Experts of a small language model: a variant of Muon for the experts, 3975 steps.
Below are experts of layer 2 (counted from 0) of a mixture-of-experts language model. Rows are named router (the router's row for the expert), gate (a neuron's input weights, with its number), up (a neuron's input weights, with its number), down (a neuron's output weights, with its number) and show model dimensions 0-255. Each number is 200 + 30 x the weight over its row's rms, rounded and kept within 0 to 999.
Before each expert's rows: "raises" lists some tokens whose logits its average output raises strongly, later layers aside; "comes after" lists some tokens at least twice as common just before its tokens as in all text. This comes from a sample of Wikipedia text that the model never trained on. Tokens count by the router's weight.

# expert 30
raises: "f", "j", "of", "reg", "class", "off"
comes after: "\n", " non", " co", " al", " All", "year"
router,158,186,218,199,155,197,181,202,191,205,239,183,239,227,191,223,186,204,229,157,166,205,191,196,230,201,176,247,197,224,172,175,168,214,134,181,185,130,182,181,214,176,200,200,194,224,196,227,200,272,203,227,186,203,187,232,202,217,231,252,174,222,221,211,141,132,139,193,182,181,164,138,204,165,178,184,226,157,200,261,170,239,182,164,148,188,226,216,182,180,165,236,261,206,188,262,154,200,218,221,229,229,204,137,194,244,173,163,211,236,207,179,165,160,221,167,196,197,196,212,157,262,206,149,241,159,198,175,205,163,257,173,211,138,198,179,217,215,203,187,167,195,203,190,199,189,219,193,163,232,154,204,201,170,179,228,221,241,238,186,178,201,218,161,185,210,198,226,218,215,173,218,172,187,236,199,205,213,201,215,171,133,168,235,138,260,163,183,170,157,178,196,212,201,197,194,144,211,159,235,152,180,261,174,215,252,169,203,230,194,160,183,195,221,195,228,184,165,209,163,202,244,175,240,245,206,203,183,158,174,182,239,150,205,217,237,218,190,191,217,173,206,150,194,198,228,208,177,174,100,205,214,225,233,184,195
gate0,243,238,175,194,285,160,193,187,179,196,159,236,189,203,165,232,166,201,246,141,215,177,176,190,228,173,190,200,234,170,183,240,177,216,207,232,197,213,235,191,168,178,216,240,161,221,241,204,195,170,136,193,176,213,156,196,165,261,195,177,262,191,212,175,135,209,196,219,184,281,221,202,200,178,194,171,160,201,162,213,206,200,221,160,174,218,170,204,167,224,169,214,189,219,152,178,217,154,121,193,185,182,214,159,184,207,163,270,148,233,165,223,267,186,217,198,232,158,267,154,209,210,248,145,151,141,213,248,238,226,228,197,246,190,217,189,203,183,221,197,244,250,138,218,239,233,206,197,140,203,183,154,198,235,158,220,194,185,171,216,180,194,204,214,141,207,215,175,149,222,168,199,255,189,212,209,238,183,208,234,200,213,151,192,207,176,174,182,218,176,164,197,207,265,241,152,184,199,232,184,209,221,149,209,173,189,221,210,228,217,206,226,182,188,237,171,215,205,188,205,175,252,168,240,176,221,186,196,190,156,239,196,232,177,219,196,216,220,233,184,196,200,219,200,175,243,215,178,198,207,159,168,208,222,230,194
up0,211,206,214,213,227,206,155,163,214,207,181,197,172,180,140,224,168,186,208,184,203,197,203,159,247,155,191,223,251,172,194,231,147,212,203,220,197,212,237,198,236,170,256,231,194,209,196,177,211,214,118,184,231,213,134,192,183,252,196,191,237,196,233,168,211,161,213,234,153,243,215,194,212,201,155,170,237,199,198,250,199,205,224,206,179,243,167,179,191,232,188,207,221,229,235,189,214,180,168,186,195,153,186,162,240,219,207,220,160,193,181,188,219,244,224,191,178,128,279,163,231,235,199,178,176,136,213,207,246,235,264,214,242,171,228,198,213,167,232,231,225,241,149,241,232,218,185,156,187,186,227,229,204,230,133,215,158,162,193,196,235,234,187,238,178,216,208,188,174,198,184,195,222,170,195,258,232,190,221,211,191,187,133,215,186,206,157,193,210,144,212,160,195,232,227,211,195,231,185,177,245,206,115,209,184,187,166,201,186,249,163,186,244,204,233,161,205,173,195,116,195,284,181,214,201,259,208,214,144,155,211,222,243,181,192,180,222,224,202,202,241,223,198,227,156,217,200,191,177,167,191,204,222,191,198,201
down0,216,156,237,244,173,266,180,208,186,268,255,179,195,166,180,220,220,234,149,276,190,154,218,150,204,153,164,210,235,166,167,190,212,198,214,191,225,222,207,177,223,200,204,173,204,212,174,181,216,226,168,202,190,204,171,219,173,161,179,180,192,181,240,188,162,166,159,192,197,208,202,243,221,198,155,200,237,248,189,233,213,244,151,219,156,227,198,159,190,225,211,192,161,153,216,223,177,172,220,165,196,236,243,177,244,220,245,215,196,193,202,170,179,220,243,194,159,227,222,220,234,205,146,215,199,226,186,151,196,156,273,181,167,176,204,190,195,227,204,101,196,196,245,215,219,144,195,230,212,193,160,267,217,225,168,132,197,157,195,202,248,175,155,167,210,152,222,217,219,146,187,211,203,159,225,215,206,213,151,210,183,208,166,184,164,158,249,209,197,215,181,187,200,193,211,197,156,164,189,153,183,199,165,166,206,218,206,262,233,202,220,224,230,209,216,188,133,204,158,206,251,230,216,157,233,206,144,151,184,217,176,219,233,180,209,225,194,217,226,244,158,190,168,196,202,214,188,160,169,167,186,159,169,185,226,203

# expert 119
raises: " a", " the", " over", " an", " to", " some"
comes after: " to", " he", " and", " was", " did", " is"
router,233,154,159,207,161,145,126,215,210,189,213,158,177,136,161,221,192,194,192,183,223,245,220,160,198,238,202,203,217,241,223,212,210,151,188,219,201,247,223,201,153,167,228,174,210,275,212,173,193,241,220,254,186,174,182,173,189,221,198,213,201,166,222,144,199,233,213,185,263,110,240,179,166,260,195,179,206,184,182,163,178,233,206,211,212,211,186,159,204,189,228,163,236,174,181,189,211,203,183,209,154,185,205,249,236,172,217,174,167,154,264,184,200,205,202,219,260,198,220,207,201,173,218,219,171,244,187,221,219,199,233,229,229,158,161,190,191,169,146,252,211,172,213,180,234,174,184,197,178,232,210,244,205,177,213,259,170,205,170,176,157,169,187,199,197,224,246,212,158,160,246,164,149,205,131,241,199,191,206,197,224,188,201,129,224,205,233,154,208,202,202,190,154,180,205,270,223,205,163,204,145,164,179,159,174,216,220,182,178,224,186,215,193,220,157,206,194,205,157,164,169,191,176,208,183,189,222,229,190,160,213,194,212,203,236,157,160,209,171,188,183,243,264,201,215,167,198,150,181,255,215,209,172,157,224,197
gate1,196,207,173,181,224,195,217,204,210,197,216,163,157,213,176,220,204,141,236,166,197,200,219,181,229,182,182,224,143,162,173,199,203,266,233,157,165,231,189,225,189,227,198,212,140,185,186,172,241,199,174,137,208,217,185,192,201,236,247,257,245,172,238,216,232,209,188,207,211,203,162,149,191,223,216,206,203,213,236,178,161,223,206,187,180,251,230,193,220,191,222,171,184,163,182,152,268,226,246,194,233,185,210,193,209,215,248,188,174,182,175,231,210,184,189,210,188,201,172,214,208,163,207,211,233,243,144,198,209,220,199,176,202,154,183,137,223,184,203,128,181,188,221,198,174,223,199,227,206,181,201,245,140,226,162,168,230,185,146,117,226,197,179,182,187,165,169,209,173,130,229,129,177,210,166,207,243,243,177,197,168,230,169,142,136,187,225,203,210,171,203,160,198,221,216,234,215,200,191,183,256,229,255,234,231,191,249,178,214,149,237,194,225,190,198,247,214,211,190,156,214,243,225,185,187,235,223,239,187,220,159,168,192,236,226,142,177,194,238,234,233,217,190,168,182,212,164,182,177,278,186,134,210,161,212,212
up1,219,167,153,191,164,212,214,221,201,220,167,126,184,192,187,167,146,183,226,137,208,176,187,177,263,204,186,179,196,227,181,185,202,213,190,234,194,274,169,194,174,157,224,209,187,183,245,175,193,198,226,185,187,215,265,128,180,286,181,254,218,171,205,178,229,198,212,190,212,183,175,209,205,235,236,175,198,214,238,208,171,260,221,211,163,206,191,184,178,171,181,136,191,184,225,203,246,262,205,235,195,167,226,182,171,221,209,220,206,255,220,209,220,188,223,203,227,209,206,202,160,245,198,144,239,182,208,202,174,249,161,221,210,162,168,231,225,205,203,175,160,203,239,160,171,285,222,242,220,182,194,225,191,178,211,168,218,199,169,168,196,191,184,177,162,243,223,224,133,181,181,151,189,185,211,166,210,270,186,195,173,173,172,164,151,158,256,213,151,198,186,132,197,201,226,233,212,214,194,237,214,205,168,201,178,224,213,169,212,205,247,191,218,198,172,181,201,167,235,223,189,223,152,198,199,230,205,245,222,182,223,213,202,234,276,203,245,171,197,217,230,224,159,199,211,226,146,172,226,214,198,135,230,176,251,173
down1,220,206,217,236,214,217,188,218,215,183,211,182,200,228,195,169,231,167,180,203,204,210,226,156,238,217,214,228,192,201,206,227,221,226,182,210,187,235,224,169,209,237,184,212,199,209,189,152,158,191,247,223,156,193,197,172,239,249,258,159,165,194,198,232,196,257,257,182,207,207,178,191,187,196,209,204,238,192,210,193,186,172,176,205,174,203,153,223,166,218,147,152,204,241,162,208,220,297,110,213,214,196,174,215,218,174,148,178,168,201,224,178,170,219,217,236,260,195,179,182,184,229,250,202,212,247,207,202,201,203,148,239,195,204,167,226,218,160,220,207,193,197,195,217,173,251,166,159,250,184,247,243,223,176,144,223,187,257,228,152,213,230,222,222,228,203,179,221,202,175,185,226,214,186,235,234,224,208,252,169,234,225,193,153,187,220,202,216,192,240,154,211,146,193,209,180,196,148,259,249,141,166,202,210,165,159,181,172,229,176,248,223,202,172,192,184,204,202,212,133,143,210,242,158,193,184,190,187,229,174,184,194,237,166,212,201,187,199,160,269,209,245,145,208,236,128,201,199,217,192,248,202,258,193,185,135

# expert 75
raises: "est", "-", "e", "h", "field", "es"
comes after: " the", ",", "-", ":", " of", " and"
router,163,204,217,190,207,214,202,144,252,210,216,222,171,183,215,176,179,196,225,198,182,204,206,181,163,275,168,169,195,190,218,173,200,172,186,193,190,223,232,166,229,210,214,233,216,193,208,180,161,178,183,208,189,112,208,133,242,174,140,177,191,199,245,251,219,210,191,173,149,190,252,159,199,219,168,166,239,170,195,215,229,225,212,214,228,200,223,189,189,198,212,226,189,228,189,200,186,215,221,195,180,201,221,227,268,217,208,289,229,208,237,207,199,184,168,250,173,200,139,225,136,252,206,143,194,176,202,176,193,232,199,294,243,135,228,173,193,222,239,225,201,260,190,199,157,175,179,217,149,224,215,149,176,228,216,180,218,170,207,262,210,218,202,186,207,187,203,210,227,150,238,203,178,226,231,159,205,160,144,172,188,142,186,244,193,252,152,189,170,202,190,200,224,163,186,213,178,247,205,174,178,186,184,213,232,171,190,226,241,203,222,214,249,192,143,190,184,243,152,199,234,171,187,183,213,172,176,205,146,223,219,167,195,257,196,228,166,211,201,209,210,196,172,208,187,229,141,232,187,207,248,206,249,152,220,227
gate0,224,199,164,196,175,162,205,227,243,204,215,189,222,201,163,144,155,194,228,163,199,279,203,222,157,251,170,176,196,223,178,208,224,163,208,247,172,220,223,203,200,167,276,224,250,178,182,234,161,189,257,249,157,226,204,195,135,205,194,166,233,190,177,217,176,225,224,178,232,176,209,259,190,190,179,209,179,197,249,236,171,178,170,190,240,149,171,201,219,211,211,199,244,208,244,230,179,174,202,165,204,191,169,238,222,191,186,186,159,226,221,169,184,206,229,187,160,165,201,231,217,124,184,267,217,206,153,222,207,178,298,203,174,252,226,208,239,225,179,251,168,168,235,183,197,223,216,194,157,199,199,185,211,186,104,205,234,189,172,198,209,197,225,208,192,181,178,214,209,210,167,213,203,192,174,186,189,173,156,168,156,200,217,275,195,229,170,150,214,118,163,172,217,215,250,200,200,145,189,211,210,186,199,209,235,199,201,237,221,177,194,215,187,213,166,202,193,199,134,225,238,238,199,176,204,204,199,195,199,187,193,206,207,243,142,178,196,196,211,247,213,183,176,253,220,188,191,169,236,257,208,241,205,159,217,250
up0,238,219,189,227,200,224,199,228,242,208,182,183,239,200,177,233,229,176,200,242,203,259,210,188,150,263,203,245,178,261,258,245,192,194,204,212,230,176,180,197,208,232,219,244,217,209,194,240,159,162,169,225,188,149,207,194,185,166,189,232,240,180,190,207,208,239,193,179,179,231,228,216,166,175,193,256,213,151,227,153,229,195,211,142,212,164,191,239,171,217,194,199,189,236,224,194,179,198,224,244,171,221,187,178,147,154,213,232,170,263,195,73,167,174,235,155,241,213,153,203,178,183,221,210,198,215,170,177,224,183,240,195,214,163,194,189,251,235,211,221,133,222,212,180,231,153,166,217,219,132,183,225,202,207,193,178,191,149,162,188,171,169,223,211,206,193,198,191,171,238,177,217,193,226,227,219,200,258,212,243,226,149,217,185,244,171,233,225,225,224,188,238,202,170,237,196,183,201,264,161,234,228,188,228,240,230,179,165,179,258,197,242,209,206,160,216,249,224,218,205,235,240,205,185,210,210,180,236,192,240,217,225,166,244,183,177,180,188,171,193,219,206,183,161,196,219,230,215,156,266,189,248,240,205,206,213
down0,188,201,222,205,199,176,229,164,233,129,158,263,211,190,251,199,180,205,175,234,182,177,160,222,186,210,191,233,240,254,141,249,171,154,189,174,204,184,201,200,187,200,183,166,229,178,131,195,173,234,208,193,253,181,168,212,217,168,190,195,183,207,199,199,193,198,164,194,160,174,187,179,173,157,242,197,229,223,173,182,215,202,209,178,256,192,216,243,173,207,199,250,181,197,168,231,155,236,214,158,215,208,228,231,195,209,221,240,217,180,225,194,192,213,178,243,218,198,178,199,247,200,167,212,189,262,204,171,267,172,173,152,239,244,253,198,205,208,180,136,205,223,176,152,201,281,187,226,219,188,167,186,219,214,200,248,245,208,144,202,222,226,224,204,244,161,217,191,168,170,241,203,205,212,236,197,162,234,241,206,243,178,210,237,192,241,208,164,163,186,179,166,212,199,233,208,204,238,210,184,224,186,227,199,182,170,209,238,271,105,157,245,199,251,210,174,150,204,197,223,241,215,200,250,199,230,185,216,257,236,183,232,216,185,218,207,176,228,235,218,166,118,187,246,159,200,233,209,219,168,221,214,181,180,162,167

# expert 76
raises: "19", "present", "c", "23", "18", "20"
comes after: "–", " 1", " 2", " 3", " (", " 6"
router,209,234,209,221,170,209,197,203,204,227,198,260,220,191,140,221,221,152,137,222,179,179,160,145,246,170,156,203,181,244,174,198,139,254,193,163,245,203,155,157,178,200,224,178,199,203,193,151,225,177,183,175,181,236,220,253,146,161,238,197,190,206,242,216,189,177,189,227,185,210,185,214,186,147,214,207,191,132,127,184,203,221,199,240,197,153,242,223,204,224,192,174,231,207,199,164,181,193,175,213,275,212,199,202,216,209,215,223,208,201,245,153,206,191,141,211,207,223,216,235,247,199,157,180,223,190,257,195,245,205,230,230,149,181,199,146,235,176,196,226,181,217,199,185,213,197,182,177,222,193,161,203,223,217,171,187,167,185,214,184,147,252,145,222,158,187,197,184,235,179,173,154,150,162,192,219,207,183,232,249,218,217,210,191,189,196,198,222,177,195,184,269,194,182,174,155,200,235,169,177,184,170,204,237,223,244,215,207,182,207,162,173,240,187,235,235,178,184,261,173,234,237,208,214,179,217,164,189,176,175,158,209,192,192,203,225,153,245,218,148,185,238,157,224,242,178,179,280,179,157,186,152,224,150,227,165
gate0,202,204,191,164,177,213,214,194,215,244,174,209,159,227,140,169,211,175,158,182,223,256,214,252,248,178,220,182,163,194,229,188,222,194,200,188,185,242,230,208,258,160,222,211,221,170,180,181,170,193,204,261,148,246,221,149,161,202,199,167,210,190,160,178,203,204,213,212,204,235,169,177,174,213,217,191,160,208,166,215,222,175,148,239,192,172,193,239,200,192,188,227,153,216,166,152,255,214,170,243,255,200,166,207,216,169,201,160,207,186,246,224,175,206,142,192,205,230,162,194,194,242,165,233,203,195,211,202,161,190,177,180,188,185,218,166,241,197,218,206,203,122,212,214,224,191,191,171,161,194,239,165,209,165,217,162,195,222,180,154,185,203,215,226,195,194,208,196,245,298,207,141,224,201,193,182,212,221,166,169,188,189,127,154,191,162,190,204,241,131,162,256,169,201,201,202,227,211,210,189,195,178,192,176,187,178,163,151,203,202,153,181,200,195,184,225,182,238,252,205,208,161,170,225,207,319,204,187,163,163,256,222,163,223,163,185,212,207,227,222,231,204,234,229,233,175,214,180,134,187,134,198,177,187,182,177
up0,199,223,194,263,228,181,208,201,212,153,195,192,237,170,252,196,183,215,194,223,137,168,181,191,187,208,190,189,260,194,184,190,189,220,220,191,217,115,194,205,194,228,216,238,212,180,183,218,231,207,215,116,175,165,173,239,158,233,198,203,217,194,223,250,184,188,191,197,223,233,195,220,200,210,189,204,233,198,219,225,157,249,221,195,228,229,179,138,267,194,193,199,217,187,221,244,180,223,180,134,131,192,213,249,211,180,233,219,178,225,109,179,238,206,218,201,165,210,215,178,222,172,261,172,219,205,226,181,219,196,161,201,238,234,194,217,207,199,149,210,193,210,229,231,216,212,244,232,204,170,205,196,168,191,187,200,216,172,224,233,182,191,155,171,246,219,221,219,150,152,172,259,228,205,209,177,236,151,209,196,187,149,319,226,210,179,187,196,198,243,203,170,225,209,243,255,252,198,152,233,177,232,176,224,170,223,225,211,200,175,224,167,213,193,170,185,216,223,143,200,184,227,174,207,223,114,217,204,221,231,152,198,205,159,258,206,203,214,186,170,187,212,217,188,173,213,215,182,216,252,196,171,228,169,256,240
down0,188,210,160,161,203,199,204,160,133,180,207,125,164,204,201,192,208,175,221,190,164,258,220,240,204,172,186,159,209,184,198,230,137,204,207,206,201,213,184,136,152,211,213,220,153,255,191,172,219,213,269,189,222,235,246,191,257,189,220,200,161,236,192,196,176,212,193,203,173,162,194,213,225,198,212,229,176,185,208,168,231,167,165,180,221,222,159,182,269,215,187,227,156,142,168,238,228,253,146,204,174,159,201,192,235,183,192,257,175,185,195,165,175,192,138,168,161,221,213,142,230,209,179,250,225,206,196,240,209,202,154,203,124,245,219,206,211,211,213,220,180,223,180,245,243,177,177,217,170,231,175,287,162,229,215,172,178,185,176,245,238,183,152,194,194,189,222,201,198,198,182,194,200,150,239,184,174,185,222,166,212,211,183,176,214,169,198,142,174,259,160,176,186,265,193,208,176,219,265,201,149,143,245,205,216,198,233,174,183,234,163,173,209,219,142,218,209,208,189,246,209,197,189,204,205,189,223,206,219,224,200,245,212,189,192,216,204,220,247,219,169,179,213,165,246,206,148,219,224,174,234,213,179,239,194,218

# expert 73
raises: " a", " in", " on", " by", " to", " as"
comes after: " was", " were", " is", " to", " also", " be"
router,217,170,186,200,185,184,178,175,171,170,210,165,247,192,197,203,204,235,247,203,130,245,197,249,198,136,216,166,219,233,226,244,199,136,159,227,146,246,214,207,218,205,174,243,189,225,167,190,179,148,182,220,168,217,211,167,237,162,184,248,187,178,224,180,218,258,230,209,245,243,214,190,236,246,177,180,238,147,179,181,226,194,229,178,139,200,215,200,222,219,154,180,208,221,162,209,211,217,186,232,172,245,184,219,182,235,148,186,188,176,109,200,242,159,197,224,257,164,183,186,202,204,194,216,171,284,230,207,203,214,182,165,181,229,181,216,224,162,189,271,230,166,179,250,187,173,230,192,208,242,205,253,208,177,230,168,221,179,137,200,188,178,175,177,166,201,211,202,224,131,207,223,165,172,179,215,175,175,195,241,201,156,145,172,213,258,151,192,208,179,198,217,195,185,211,219,184,211,154,209,209,165,184,217,237,220,206,210,167,247,212,153,213,154,161,241,173,198,192,205,147,237,174,157,181,198,229,178,236,261,194,182,173,200,173,219,174,238,224,223,220,178,248,229,161,182,214,191,189,213,211,208,189,237,175,189
gate1,250,202,177,184,219,213,117,243,199,185,224,208,193,217,230,130,173,207,209,246,197,238,142,229,193,190,184,177,187,224,209,159,147,272,158,187,166,163,190,192,243,200,270,217,218,203,214,181,227,227,210,264,177,215,160,200,217,219,180,199,241,239,192,235,196,224,210,190,210,217,259,206,199,218,239,188,213,195,168,204,158,142,186,188,164,198,219,234,194,193,189,193,187,174,193,147,210,188,184,225,242,180,171,201,213,210,207,244,183,176,188,205,201,229,250,181,183,237,186,218,185,221,154,201,195,224,269,227,182,135,215,222,201,224,186,177,206,143,240,190,188,209,184,217,211,244,194,179,202,192,249,231,184,165,196,235,264,211,199,143,185,220,193,247,165,146,201,202,198,261,216,165,219,195,193,221,171,191,142,201,206,152,192,190,167,198,269,218,210,219,204,231,217,209,214,217,162,211,195,253,205,146,213,199,157,252,208,193,198,228,211,190,198,214,202,242,156,237,196,245,115,211,177,194,224,98,219,178,230,219,226,255,154,171,224,215,183,158,177,192,199,146,221,208,147,151,210,165,247,211,196,173,180,212,179,217
up1,206,199,189,167,185,217,184,197,265,245,175,192,200,155,113,237,201,182,184,182,175,178,199,136,230,171,219,211,187,243,204,256,232,182,209,165,156,193,150,265,158,169,155,169,170,231,229,165,211,218,127,178,226,176,189,198,212,244,195,174,206,185,151,163,169,159,229,193,177,195,168,178,197,232,238,175,184,226,230,172,195,214,199,225,270,254,212,201,195,214,133,169,252,180,181,207,186,190,182,200,196,212,179,229,181,176,204,134,264,179,241,187,193,169,177,188,167,195,261,180,179,181,191,208,178,204,200,180,216,216,167,182,188,275,259,184,172,210,227,195,242,189,207,199,222,171,193,190,197,187,154,195,170,193,177,190,187,199,272,228,217,227,184,252,223,218,219,222,170,250,183,208,198,156,246,207,204,196,249,180,155,244,203,238,218,224,157,228,239,167,177,175,190,208,187,205,195,193,211,150,215,186,212,224,197,209,238,197,192,148,200,236,162,175,229,229,191,179,206,206,258,162,168,173,194,283,209,237,177,211,178,204,277,218,172,210,143,228,209,217,232,234,171,238,186,211,207,205,149,180,161,201,189,218,245,222
down1,169,220,187,184,257,223,174,185,208,170,192,236,187,187,226,160,208,222,277,185,217,240,215,213,183,180,186,173,167,231,226,187,178,189,187,223,223,230,196,293,136,225,172,249,229,165,201,181,197,219,174,185,262,240,187,194,208,153,180,182,196,166,223,175,195,274,207,225,216,228,180,172,201,207,216,102,228,208,188,171,227,229,186,159,221,172,207,208,224,221,176,154,145,206,171,234,178,205,171,204,196,206,226,239,197,203,249,210,207,177,201,224,167,185,201,191,188,201,171,175,194,203,190,168,206,236,247,181,246,233,206,140,179,170,186,237,163,188,185,259,160,193,176,222,193,203,146,209,199,259,186,244,194,177,244,166,162,188,192,161,156,175,214,268,185,174,208,209,226,227,230,177,166,189,233,180,172,226,233,189,219,198,185,178,183,240,183,207,182,259,229,212,189,213,198,170,189,179,186,235,193,184,217,210,197,246,230,195,204,212,161,203,165,216,190,241,201,137,230,214,163,160,137,227,156,196,186,256,196,181,152,219,211,234,165,261,246,205,191,169,240,169,144,266,187,201,228,241,179,146,208,262,192,192,177,155

# expert 114
raises: "ar", "a", "ment", "it", "ad", "or"
comes after: " the", ":", " A", " of", "-", "A"
router,209,169,214,176,217,219,231,207,227,211,173,277,200,201,184,199,206,170,213,166,217,214,172,202,199,246,152,216,210,188,222,224,236,209,213,149,155,270,157,192,213,182,212,193,184,172,171,219,212,210,217,203,179,164,172,131,236,228,205,155,224,224,147,240,195,195,190,229,189,141,246,234,214,184,204,211,212,202,225,141,167,209,167,208,202,162,164,184,179,221,220,205,234,201,172,156,195,208,207,199,188,203,250,177,213,238,170,215,238,191,239,263,157,237,147,149,174,146,208,180,239,185,188,220,171,200,211,159,196,229,167,157,185,156,211,195,190,165,203,181,225,225,217,236,254,226,149,212,214,185,227,226,192,179,150,155,154,172,161,168,197,189,181,191,204,165,198,227,163,194,236,168,139,162,246,166,204,183,120,233,238,180,175,199,254,187,229,141,154,203,166,201,157,212,180,186,195,274,148,142,243,220,171,179,181,216,227,225,164,238,170,192,177,168,230,179,225,194,177,247,214,202,182,230,166,207,176,248,170,206,178,236,184,169,178,160,209,184,185,166,204,156,144,229,213,224,166,205,191,210,226,237,261,177,184,186
gate0,234,180,202,215,191,195,213,208,234,194,246,189,199,180,221,169,214,175,195,199,207,225,234,219,200,200,203,190,191,204,262,221,170,176,148,141,208,191,208,265,189,188,158,196,258,205,198,156,199,183,215,173,192,185,176,184,210,201,166,160,235,215,242,194,224,184,238,155,219,233,221,185,181,242,213,219,160,206,232,220,179,168,225,210,221,156,148,235,209,159,175,204,217,200,218,215,210,205,173,135,274,252,166,209,147,202,177,202,186,207,251,175,238,211,226,196,194,243,203,213,218,225,245,191,168,178,134,231,165,191,263,149,211,224,193,242,243,197,245,138,145,213,201,212,138,198,206,169,203,159,194,199,214,174,228,175,174,223,186,217,204,223,199,171,242,227,145,193,242,167,235,217,199,263,194,207,244,185,217,202,220,153,221,214,244,220,200,194,217,212,227,254,182,186,210,186,208,175,242,244,211,283,235,196,146,226,186,211,167,209,231,168,252,166,241,196,189,204,162,237,236,235,223,197,258,242,249,148,227,178,141,160,205,163,162,191,181,178,183,232,224,171,146,204,142,209,222,175,162,184,228,221,233,204,235,224
up0,204,196,229,189,203,187,231,228,222,165,217,275,224,210,234,197,173,206,231,200,220,209,183,221,200,184,209,214,139,187,243,238,211,158,160,177,209,163,146,209,210,167,189,184,203,199,193,258,180,181,234,195,211,199,173,234,246,208,154,175,206,208,207,192,141,154,220,196,209,217,214,222,209,178,217,236,168,204,215,218,195,176,223,203,221,203,217,276,171,217,156,236,180,143,208,212,213,209,196,197,185,258,204,225,150,179,201,203,161,222,248,155,184,213,251,245,158,227,244,244,195,213,181,192,178,162,156,238,216,236,233,202,181,158,179,183,185,175,211,198,187,180,148,205,177,197,194,222,217,194,176,223,194,209,232,225,159,158,239,171,182,233,182,172,215,242,166,163,183,180,246,212,293,258,215,204,261,197,273,217,231,178,231,239,239,204,206,190,150,177,203,222,208,164,184,190,187,223,248,173,235,200,214,166,184,151,177,193,183,191,191,198,223,167,245,254,169,162,173,232,194,167,193,195,237,223,257,207,227,182,151,204,239,154,193,159,195,161,134,251,190,175,173,154,158,203,227,220,145,191,233,195,266,201,273,205
down0,224,209,190,235,223,158,187,233,172,178,156,288,216,216,181,172,230,207,160,170,248,188,202,199,230,191,180,229,218,222,233,224,216,148,150,198,197,210,225,188,189,238,197,216,218,219,174,178,201,180,278,226,168,194,204,184,175,195,214,234,177,228,193,172,215,153,226,177,215,186,232,135,188,170,213,195,194,164,215,196,184,210,157,163,259,208,161,227,168,162,183,197,233,169,205,182,196,218,186,183,201,227,159,236,170,209,181,171,285,225,282,230,234,187,173,211,203,182,230,180,230,190,228,231,188,202,197,196,230,165,207,172,202,247,197,178,210,207,231,152,197,233,231,200,253,200,171,154,263,237,181,172,212,167,152,188,196,217,213,167,129,235,200,236,234,197,174,254,239,170,231,169,171,147,215,177,232,179,204,237,190,224,166,206,205,199,276,158,208,171,262,183,204,246,174,192,195,211,212,237,230,274,179,182,240,193,233,219,218,240,150,186,169,237,249,234,197,193,155,236,204,188,221,218,170,235,148,217,133,203,220,256,183,158,208,226,180,201,192,169,207,209,152,217,199,139,213,161,213,206,226,198,210,201,223,202